config.toml
n_experts = 48
d_expert = 160
router_score = "softmax"
head_dim = 32
vocab_size = 8192
norm_eps = 1e-06
positions = "rope"
rope_fraction = 1.0
init = "normal"
lr_mult_qkv = 0.4
beta2 = 0.99
grad_clip = 1.0
warmup_steps = 228
schedule = "cos"
Below are experts of layer 4 (counted from 0) of a mixture-of-experts language model. Rows are named up (a neuron's input weights, with its number), down (a neuron's output weights, with its number) and show model dimensions 0-159. Each number is 128 + 32 x the weight over its row's rms, rounded and kept within 0 to 255.
Before each expert's rows: "mostly gets" lists some tokens that are sent to it at least half of the time. This comes from a sample of Wikipedia text that the model never trained on.

# expert 42
mostly gets: "===", "====", " ===", "\n", "|---|---|---|", "=="
up0 [101 187 152 118  76 144 118 152 192 145 102  80  90  77  88 125 112 146 159 152 108 121 167 146 125  98 150 118 146 122 151 105 130 141 163  88 137 147 108 168 114 139  50 181 116 150 195 105 124 172 143 163 174 129 107  99 177 109 130 138 120 171 117 173  99 109 162 168 142 110 160 151 211 145 118 132 128  83 129 152 142  65 183  98 161 150 148 153  88 129 125  67 146  75 127  41 126 140 135 139 148 160 226 180 147  54 115  77 132 127 130 152 129 165 105 116 171  94 136 151  99 147 140 168 110  86 127 161 100 129 127  86 116 142  97  89 128 141 186 157 123 151 152 113 133 101 147 159 150  97 112 171 137 143 120 131 115 179 174 101]
down0 [197  81 147 178 128  63 115  87 122 164  85  75 140 151 155 117 100 112 119 115 134 180  71 126 179 189  92 153 201 158 165 125 147 124 149 114 111 125 109 122 129  86 107 117  78 106 113 124 146 108 118  86  61 114 121 157  91 124 200 112 167 174  64 104 137  89 107 159  97 151 112  86 111  70  91 132  97  93 155 130 152 106 130  92 137 102 152  54 129  81 139  81 163 190 140 133 172 201 122 141 142 128 168 115 165 153  93 147 104 170  76 129  88 110 159 186 126 130 154 104 122  96 127 112 195 157  98 148 121 130  93 156 102 114 132 126 154 131 180  93  70 143 153 138 118 157  99 165 111 130 111 125  91 135 119 111 149  91 110 144]

# expert 36
mostly gets: " under", " (", " “", " geo"
up0 [ 63 168 156  91 137 145 202 138 155 123 106 126 122 177  88 158 145 165 130  86 134 118 150 138 161  76  67 175 160 125 133 148 185  77 161 159 130 159  73 121 150 136 103 133 141 120 117  82 122 128 138 187 183 173  94 108 126 128 154 168 192 110 200 122 136 131 138 128 175 133 147 140 183  49  81 116 107 158 101  95 168 138 137 173  99  87 116 122 210 112  69 159 143 104 126 103 151 173 141  75 121 106 119  97 150 126 175 119 114 156 123  72 117 118 151 145 120  95 183  97 133 173 182 117 143 142 148 144 103 116 146 101 118 131 160 200 138  82  98 123 141  91  86 172 173  95 101 112 123 178 157 158 111 146 107 100 124 122 129 107]
down0 [136 167 157 144 166 145 101 122 111 135 161  87 134 149 166 104 110 146 128 161  57  80 148 174 118 126 186  99 149 136 120 136 128 161 106 155 123 140 145 188  86 146 119 159 139 131 136 190 126 142 165 128  88 137 187 108 124  90 127 104  65 127 120 121 123  94 195  87 141 154 119 124 145 150 142 137  89  76 165 132  73 125 117 110 177 134 112 123  62 174 164 102 155 139 116 180  50 114 124 155 114 168  85 166  60  99 162 104  81 183 111 186  44 129 128 126 155  99 116 120 117 148  98 105 145 172 133 116  70 144 131 175  89 109 140  65 123 123 148  93 151 120 140 211 142 156 102  82 128 129  81  97  95 177 126 134 136 131 127 189]

# expert 22
mostly gets: " New", " her", " American", " This", " other", " National"
up0 [113 142 161 139 148  99 133 141  94 147 170  86  99 141 119 107 129  87  98 190 163 118 131 130  59 173 147 141 186 139 151 176 126 127 132  76 116 119 133 145 130 135 107  60 154 139 145 135 142  49 117  61  46 121  91 122 166 140 162 141 149 161 112 124  79 111  78 128  93 159 114 174 116 147 156 158 134 167 154 144 111 106 151 127 205 153 167  95 139 128 107 162  61 211 124 144 140 157 102  73 133 109 111 136 156 120 111 113 155 113  95 128 134 154 110  62 124  50 159 106 131  93 116  84 153 120 172 130 153 115  20 105 169 112 153 132 128 167  78 141  87 132 110 134 124  82  64 134 110 111 121 142 135 159 118  79 130 130 111 151]
down0 [135 196 163 105  47  91 179 150 131 130 153 151  94 116 148  76 118 141 141 149  84 209 118 141 181 120 136 144 120 164 165  89 161 114 162 111 138 142 109  98  56 141 129 136 116 119 140 159  94 193  95 165 190 133 105 168 120 117  93  76 155 119 165 130 127 125 130 129 139  54  92 117 135 121 192 165 147 113 160 149 107 138 118 178 120 126  40 144 129 110  79 136 151 101 119 188 144  41 100 128 124 122 101 104 105 111 169 128 139  79 122 140 112 170 110 159  95 135 124  84 174  89 152 116  88 111 102 145  80  96 115 133 129 127  98 159 120 138  89  65 105 112 122 125  79  97 209 119 147  97  81 114 140 120  99 124 125 158 175 126]

# expert 9
mostly gets: " known", " such", " Website", " Genus", " also", "ct"
up0 [123 143 127 118 157 168 136  78 114 108 162 158  59 116 102  98 140 113 125 146 120 112 142 139 147 184 124 137 100 159 125  83 119  61 176 117 174 143 144 116 125  96 191 104 104 119  56 153 135  62 156 125 158  81 138 174  92 144 119 134 130 177 119 155 119 131 102 112 111 139 157 164 146 109 173 150 162 148  93 110 107 151 176 149 113  45 154 103  95 175 108 108  77 174 160 140 188 123 155  77 136 115 133 124 148 104 101 114 121 165 122 146  89 128  37 157 121 171 134 123 120 158  45 132 158 146 143  96 135 105 149  97 106 131 120 115  86 175 107 120  97  38  85 121 118 140 117 150 125  98 137 148  32 130 156 136 196  78 119 127]
down0 [194 191  85 106 132 140 119 168 132 126 184  97 190 189 118  88 175 149 141 148 136 145  96 111 198 102 118 129 100 115 126 159 106 119 151 160 161  82 112 143 113 149 112 151 124 165 114 133 140 171  57 111 130 177 129 152 124  80 172 119 157 107 137 133  97 100 132 132 124 146  87  84 121 102  91 176 165 139 165 106 158 125 141 113  95  78 102 138 107 104 140 140 146 110  98 100 177 138 163 134 122 153 223 135 119 167 140  65 115 103 109 100 100  62 171 126 106 105 133 137  71 164 139 173  89 130 140  85 155 145 113 148 121 123 124 174 180  61 201 158 127 169 136 164 169 149 113  78 118 109  98 119 154 157 131  75 141 143 101  47]

# expert 11
mostly gets: "History", " however", "Croatia", " Connecticut", "shire", "berg"
up0 [156 160  75 125 148  93 144 102  91 119 174 149 176  82 126 131 148 178 169 162  84 143 175  98 106 109 121 129 133 157 189 112 126  44 147 104 184 164 116 162 129 153  91 137  98 162 132 165  89 132 183 134 192 117 169 119 166 108 146 128 126 108 146 160 113 123 139 162  69 137 142 118 169 142 131 179  89 137 109 108 103 168  75 179 115 156 165 136 117  93 124 151 167 144 123 152 114 201 165 128  99  71 139 147 159 117 149 126 144 100 125 103 104 119 168 150 159 119 191 186 117 192  80 151 175  97 158 143 143 102 100 151 160  86 165 128  77 145  96  77 190 100  75 147  98  95 145 130 125 104 138 178 106 176 129  94 107 156 100  85]
down0 [114 170 181 120 115 148 162 189 137 104 140 177 153 100 118 108 148  82 151 135 110 125 127 195  82 107 180  79 120  91 163 110  97 107 164 109 106 115 158 118  62 122 115 175 108 145 100 103  73 113  85  92 114 109  83 199 184 171 144 136 165  78 109 135 171 160 133 146 165  57 107 103 153  82 182 114 189 112  71 150 119 103 161 102 173 139 197 148 176  70 121 177 156  91 149  90  97  67  98 103 115  96 159 148 134 157 134 134 142 144 114  85 110 151 133 113 133 145 116  68 144 135 141  89  98 115  96 159 178 178 117  84 121 198 175 143 108 132 148 130 145 151 168 141 148 132 112 120 174 111 132 107 111 144 137 140 128 165 147 145]

# expert 47
mostly gets: " was", " were", " is", " also", " been", " be"
up0 [104 160  73 150 103 140 156 162 115 113  85 142 171 100  74 150 129 157  65  91 115 159 113 161 104 115 156 153 101 155 222 183 136 110 140 154 144 138 143  72 140 153  80  84 136 155 110 135 176 106 130  64  96 148 147 141 148 104  77 142 195 152 137 136  81 106 112 128 109 105 118 107 139 124 113 162 107 146 161 129 146 146 114 126 137 146 147 116 166 170 115 171  62  79 131 124 148 171 125 111 150  77 128 131 131 153 137 112 133  85  98 176 123 136  57 108 170 122  86 127 174  85 124  90 142  70 168 164 134 146 132 127 174 191 133 179 132 110 188 131 149 163  83 128 165 132  91 117  78 122 150 159 107  39 201  98  90 131 149 131]
down0 [154 185 150 103 174 107 143  73 167  99 150 130  79 157 112 170  97  95 154 147 155 175 153  88 141 114 133 109 156  71 113 110 107 124 110 110 127  94 117 206  56 165 109 104  94 125 110 115 112 144  65 123 157 146 123  67  82 121 149 131 122  69  77 180 183 165  89 137 142 115 139 179 162  78 153 129 173 141 141 120 124 151 106 111 127 153 107 122 167 117 139 122 112 132 174 104 138  77  55 141 124 158 164  82  83 119 110 147  63 119 160 134 152 103 124 182 104 121 134 131  93 144  97 110 152 209 124 140 145 165 163 133 125 146 155  92 118 129 104 172 124 114 206  80 120 126 195 164  99 171  86 134 108 154  61 131 138 114 145 167]

# expert 40
mostly gets: "″", " century", " sq", " surviv", " (#", "century"
up0 [148 158 141 140 119 182 141 153  22   1 140 124 120 123 141 142 155 125 145 116 119  88 191  94 120 128  74 115 140 151 178 140 143 144  84 154 113 146 112 102 157 110 130 156 153 111 108 117  70 198 120 132 113 168  81 132  80 175  98  94 106 125 166 148 173 135 148 120 135 131 157  92 148 168 169 157 138  97 123 182 118 108  81 108 150  96 127  93  91 112 159 136 164 131 103 226 176 137 164 128 144 137 133  66 158 123 171 102 144 104 122  83 151  95  63 113 140  96  92 142 134 160 116 113 141 123 143 130 105 137 148 102 132  90 139 161 105 133  51  88 109  92 151 169 106 142 148  98  98 112 174 114 137 109 125 199 144  96 120 120]
down0 [130 107  91 157 152 115 106 123 153 101 122 118 154 168 161 153 134 147 158 160 112 126 167 197  87 112 110  76  47  97 117 107 164 152 137 138  81 197 136 185  82 192  95 146 132 102  96  88 114 121 121 122 112 112 196 143 131  99 210 146 144 134 102 175 110 156 160 130 183 137  86 104 150 117 171 154 100 145 111 118 195 160 132 119 109 166 102 122 147 159 149 110 131 137 139 125 110 214 141 118 104 119 121 127 179 198 175 108  87 104 127  76 147  61  84 146 102 133 147  88 127  93 145  61 132 156 167 132 157 126 110 112 152 203 114 132 125 137 144 123 148 106 119 187 166 137 172 146  92  69 149 123 167 110 132  82 142  91 146 144]

# expert 5
mostly gets: " b", " B", " ", " c", " C"
up0 [124 125 180  91  89 135 143 121 104  94 168  87 107  90  79 146 108 121 107  67 152 126 144 158 116 116 169  66 126  96 118 139 167 100 149 131 132 206 120 131 122 113 121 170 144 121  77 106  92 130 133 132 174 114 112  84 115 169  76 110 135 138 160 193 127  82 124 105 101 113 143 108 220 141 197 128  84  48 121  77  78 109 177 123 152 156  92 153  72 134  64 158 132 122 111 121 115 117 126 157 101 108  96 138 145 198 111 124 126  93 149 118 137 153 141 141 118 100  93 106  93 126  95 121  80 108 184  75 120 140 151 163 146 124 179 152 157 163 131 127 113 128  83 124 107  59 106 124 106  93 125 135 121 188 145 202 187 127 140 181]
down0 [130 167 169 138 113 101 117  91 147  91 132 135 138 149 177 112 107 131 127 178 106  95  96  68 123 154 120 164  88 165 108  78  96 166 129 117  82  84 155 112 119 137 143 123 174 122 162 106 136 144 112 115 184 111 133 141 100 173 135  63 130 119 119  41 142 146 168  86 152 104 113 127  62 117  64 105 137 156 147 128 199 128  85 120 126  73 108 160 122 130 158 119 107  50 106 115 161 187 123 128 170 155 119 175 109 125 101 118 186 113 138  76  78 125 158  96 151 147 212 206 161 138 115 110 114  48 116 113 159 159  85 147 102 123 133 112 177 105 139 106 160 115 151 143 149  91 136 108 100 168 152  97 168 115 152 103 111 162  57 135]

# expert 26
mostly gets: " with", "ated", " made", " used", " about", " against"
up0 [141 162  79 134 136 103 160 111 153 116 147 118 151 130 115 113 168 148 147 134 127 161 179 150 125  27  75 143 183 116 150 130 119 109 117 134  97 125 133  82 136 183 115 112 113 136 174 167 122 219 158 122 123 136 195  99 121  91 118 105 124  55 131 149 141 109 170 143 132 126 149 112  97 170 100 131 130 107 158 102 140  97 122  55 136 114 140 127 145  99 133  95  88  82 143 123 170 160 142 112 104 158 194 157 117 136  98 124 230 111 118 168 125  90 160 154 125  85 110 124 102 164 138 166 143  96 103 166  80 136 160 155 134  71 132 133 154  95 138 135 138 158  70 102 238 126 105  73 158 125 136 101 152  98 135  77 188 121 167 121]
down0 [184 135  78 120 124  94 193 140 108 110 104 108 147 165  72 142 121 109 162 150 154 162 202 184  99  63  96 101 154 119 146 126 146  54 107  88 137 129  72 136 153 172  62 157 144 147 146 126 117 191 168 163 104 119 123 154 118  98 107  81 112  58 181 161 150  94 156  84 125 161 116 113 129 180 111 146 160 115 147 114 116 111 120 125  81 100 165 110 117  80 134 131 168 125 142 127 152 160 133 131 123 133 122 107 180 131 121 103 175  74 142 134 178 151 181 103 124 119 138  98  60 145 121 130 107 148  82 130 180 107 125 209 155 122 108  68 144 111 110 126 120 135 107 155 146 162 140  71 175 138 159 102 161 208 114  82 164 134 161 138]

# expert 14
mostly gets: "da", "ia", "i", "ant", "la", "lia"
up0 [111 117 124  75 129 150 122 115 102 151 103  87 121  95  73 120  83 134 168 144 111 118 187 169  81  77 150  61 109 133  91  99 139  99 133 147 124 108 136 100 134 156 135 132 117 107 195 128  86 171 147  63 170 179 168  93  86 111 104 141 165 161 127 119 147 152  53  90 142 103 126 189 193 152 149 140  88 105 106 117 142 103 140 111 119  84 100 184 111 177 151 101 134 114 112 147 139 168 106 108 144 103 159  95 160 191 144 113 132 108 141 119 130 107 117  98 111 102 113 112 122 102 111  70 172 133 182 141 151 111 110 210 191 148 100 121 141 124 122 106  56 146 174 158 114 118  13  90 154 111 132 156  82 122 102 122 113 155 119  94]
down0 [194 111 183 149 114 146 144 126  67 190 138  91 151 165 160 170  85 132 188 145 100 193 141 121 107 140 161 145 156 179 156 111 113 152 145 164  91 100 116  68 138 108 134  98 148 137 178 130 127 101 104 134 128  91 118 164 122 160 116  91 115  81 106  23 141  94 140 205 115  92 171 119 177  96 161 146 153  95 146 163  86  90 127 125 109 152 123 109 128 130 156 158 125  77 149  74 122  82  92 105 144 137 123 137  85 159 192 135 118 153 116 120 117 142  91 115  94 224  95 118 176 155 137 132 114 122  99 107 131 148 118 107 110 163 151 174 121 100  96 130 115 168 186 127 109 115 108 192 155 132 134 174 166 155 123 128  70  92 153 166]

# expert 18
mostly gets: " up", " used", " use", " long", " due", " win"
up0 [135 142 116 138  62 150  75 212 113 131 175 125 138 126 120 148  90 173  98 125 106 103 126 159 149 121 141 114 146 136  88  97  93 117 146 102  60 178 130 125  57 111 171  99 166 157 111 142  67 108 143 117 196  96  76 121 103 101 169 109 153 113 137 118 156 111 123 148 157 120 170 181 120 136 134 137 127 179 167  94  61 124 171  72 120 130 107 124 127 126 134 114 144 120 108 126 185 169 129 110 160 120 166 143  95 123 110 103  75 115 124 109 113 198  53 181 101 119 188  97 142 130 120  80 112 103 124 135 103  54 120 176 117 161  81 132 132 180 121 112 163 105 146  47 106 108 141 133  93 124 159 124  99 142 105 113 180 173 183 172]
down0 [ 66 138 114  94 120 150  70  83  87 126 189 176 134 144 109 113 143 149 119  83  90  80 114  72 135 177 164 105 113 115 124  93 142 106  84  81  70 108 137 161 108 136 171 148 157  91 121 127 132 126 103 123 174 110 105 115 136 161  92 136 129 119 120 123 149 120 132 133  83 166 128 117 149 142  93 104  86 167 180 146 111  55 126 126 149 118 107 164 131 101  81 170 181 126 132 117 104 102 123  99 102 149 151 185 126 114 108 137  87 154 149 113 129 134 111  65 125 150  79 155 110 132 189 152 134  71  34 114 131 140 141 170 141 196 109 149  96 147 151  83 137 117 131 112 136 106  74 110 121 156  26 125 173 108 114 138 182 147  30 138]

# expert 46
mostly gets: "ium", "tory", "enko", "ute", "ique", "gue"
up0 [151  97 137  61  20 167 126 107 136  97 111  70  92 107  88 147  80 142  72 119 119 118 147 155 134 116 135 161 172 142 119 130 113 108 147 107 146  99 117  86 131 185  93 145 176 158 152 146 121 129 206 108  93 140 105 133 113 100  93  92 149 149 113 153 114 161 105 130 148 162 148  82 119 146 202 255 123 137 167  87 138 144 121 148 180 137 108 145 133  96 133 163 107  97 154 106 107 137 128 145  97 108 167 133 132 126 144 170 111 148 151 134  84 161 133 170 145 152  73  91 130 151  89 150 133  33 148 101 136 142 168 137 130 168 148 105  98 122 111 116 168 131 125 151 155  84 115 145 177 110 178 133 103 126 166 171  97 125 118 179]
down0 [117  94 145 131 180 125 106 128  95 135 110 158 115 157 161  48 120 129 121 112  83  80 115  93  88 101 140 105 168 117 124 153 119 143 131 157  61 138 178 129  88 103 147 128 110  48  62  81 130 158 164 145 144 148 174  80  73 125 141 182 160 168  93 139 171 115 171  76 153 129 156 120 143 141 111 127 180 172 125 111 139 153 175 112 149 141 184 147  65  96  93 122 123 192 147 148 141 119  96 114 153  90  77 140 133 137 127 133 137 143  65 147 128 153 122 177 117 104 144 105 111 143 174  84 102 126  83 118 198 151 139  24 113 132 105 145 142  77 136 116 142 139 142 126 148 126  92 149  80 154 183 157 101  85 122  70 108 129 188 130]

# expert 43
mostly gets: "\",", "),", " while", "\".", ",", " While"
up0 [151 137 102 114 122  95 108 139 122  90  81 171 129 134 184 137 125 109 148 188 132 112 142 124 149  76 122 138 170 104 107  61 116 197 141 116 110 149 138  74 101 145 123 123 140 143  75 132  62 102 129 149 149 105 181 150 134  99 122 143 108 161 110  98 137 132 120 125 102 140 168 114 136 130 176  79 137 131 152 151  91 136 113  85 121  97 125 109 118 119 149 165  74 151 159 157 101  83 108 100 167 103 113  73  75 192 124 115 112 111 147 110 186 145 103 117 117 149 101 112 205 121 186  90 119 122 123  75 150 157  84 109 136 170  98  87 158  70 165  97 109 173 145 101 135  64 154 121  86 149 146 179 130 226 131 149 147 209  53  99]
down0 [ 92 129 146 146  86 156 101 126 136 147 130 135 188 182 118 145 128 182 155  88 159 119 129 153 124 185  96 158 112 179 191 111 219 135 110 135 103 102 117 109 102 187 118  97 118 142  86  88 103 104 105  90 145 126  73 138 114 133 153 102 120  87 140 160 103 159 106 134 103 112 117 144 164  51 173 157 163 111 136 142 153  78 119 116  80 151 182 197 198  95  87  92 147 100  50 101 158 135 149  71 136 178 118 122 143  85 117 158 158 102  84 132 114 152 137 143 124 173 121 111 158 134 151 134  68 104  89 161  78  89  91 149 113  51 164 113 151 130 136 154 129 140 111  92  93 111 127 138 159 130 123 110  65  89 147 116  73 122 161 115]

# expert 31
mostly gets: " UTC", " hundred", " million", " six", "0", " five"
up0 [107 145 137 144 194 130 172 113 144 155 120  53 184 146  93 106  93 154 152 146  75 159 109 106 113 128 205 147 141 168 129 182 154 117 134 141 201 150 145 159  87 168 102  93 117 113  97  98 124 116 135 170 143  86  87 110  99  95 135 126 110 108 136 136 137 105 159 102 196 104 148 134  93 137  92 106 134 110 138  85 142 162 129 193 108 109  85 125  59 100 100 100 140 137 100  57 136 136 117 102 134 149 127 164 105 103 124 147  85 130  72 142 129 139 161 151 130 107 133 136 144 215 153  72 143 152 170 153 126 110 199 110 144 139 147 114 121 208  88 193 123 192 130 162 101 148  84 135 167 117 124  89 121 122 126 158 137  90  49  90]
down0 [224  96 102 126 144 145 107  93 106 118 100  90 120 139 143 151  72 185 148 174 121  72 100 169  91 140 109 139 168 168 134 143 162 121 159 137  59 107  70 117 102  94 146 107 170 132 128 144 151  96 121  91 104 122 109 146 114 115 118 145  88 161  97 125 166 160 138 101  88 117 130 133 148 162  80 162 124 105 106 163 165 153 123 171 128  92 108  90 186 165 197 113 100 107 127 182  80 149  86  64 156 118 108 135 148 111 163 144 142 153 120 112  69 142 149 205 111 100 138 119  80 137 113 128 117  84 136 160  71 150 163 178  84 104  86 125 206 125 152 177 180 149  92 104 120 133  71 141 165 158 132  89 121  88 141 155 158 163 127  87]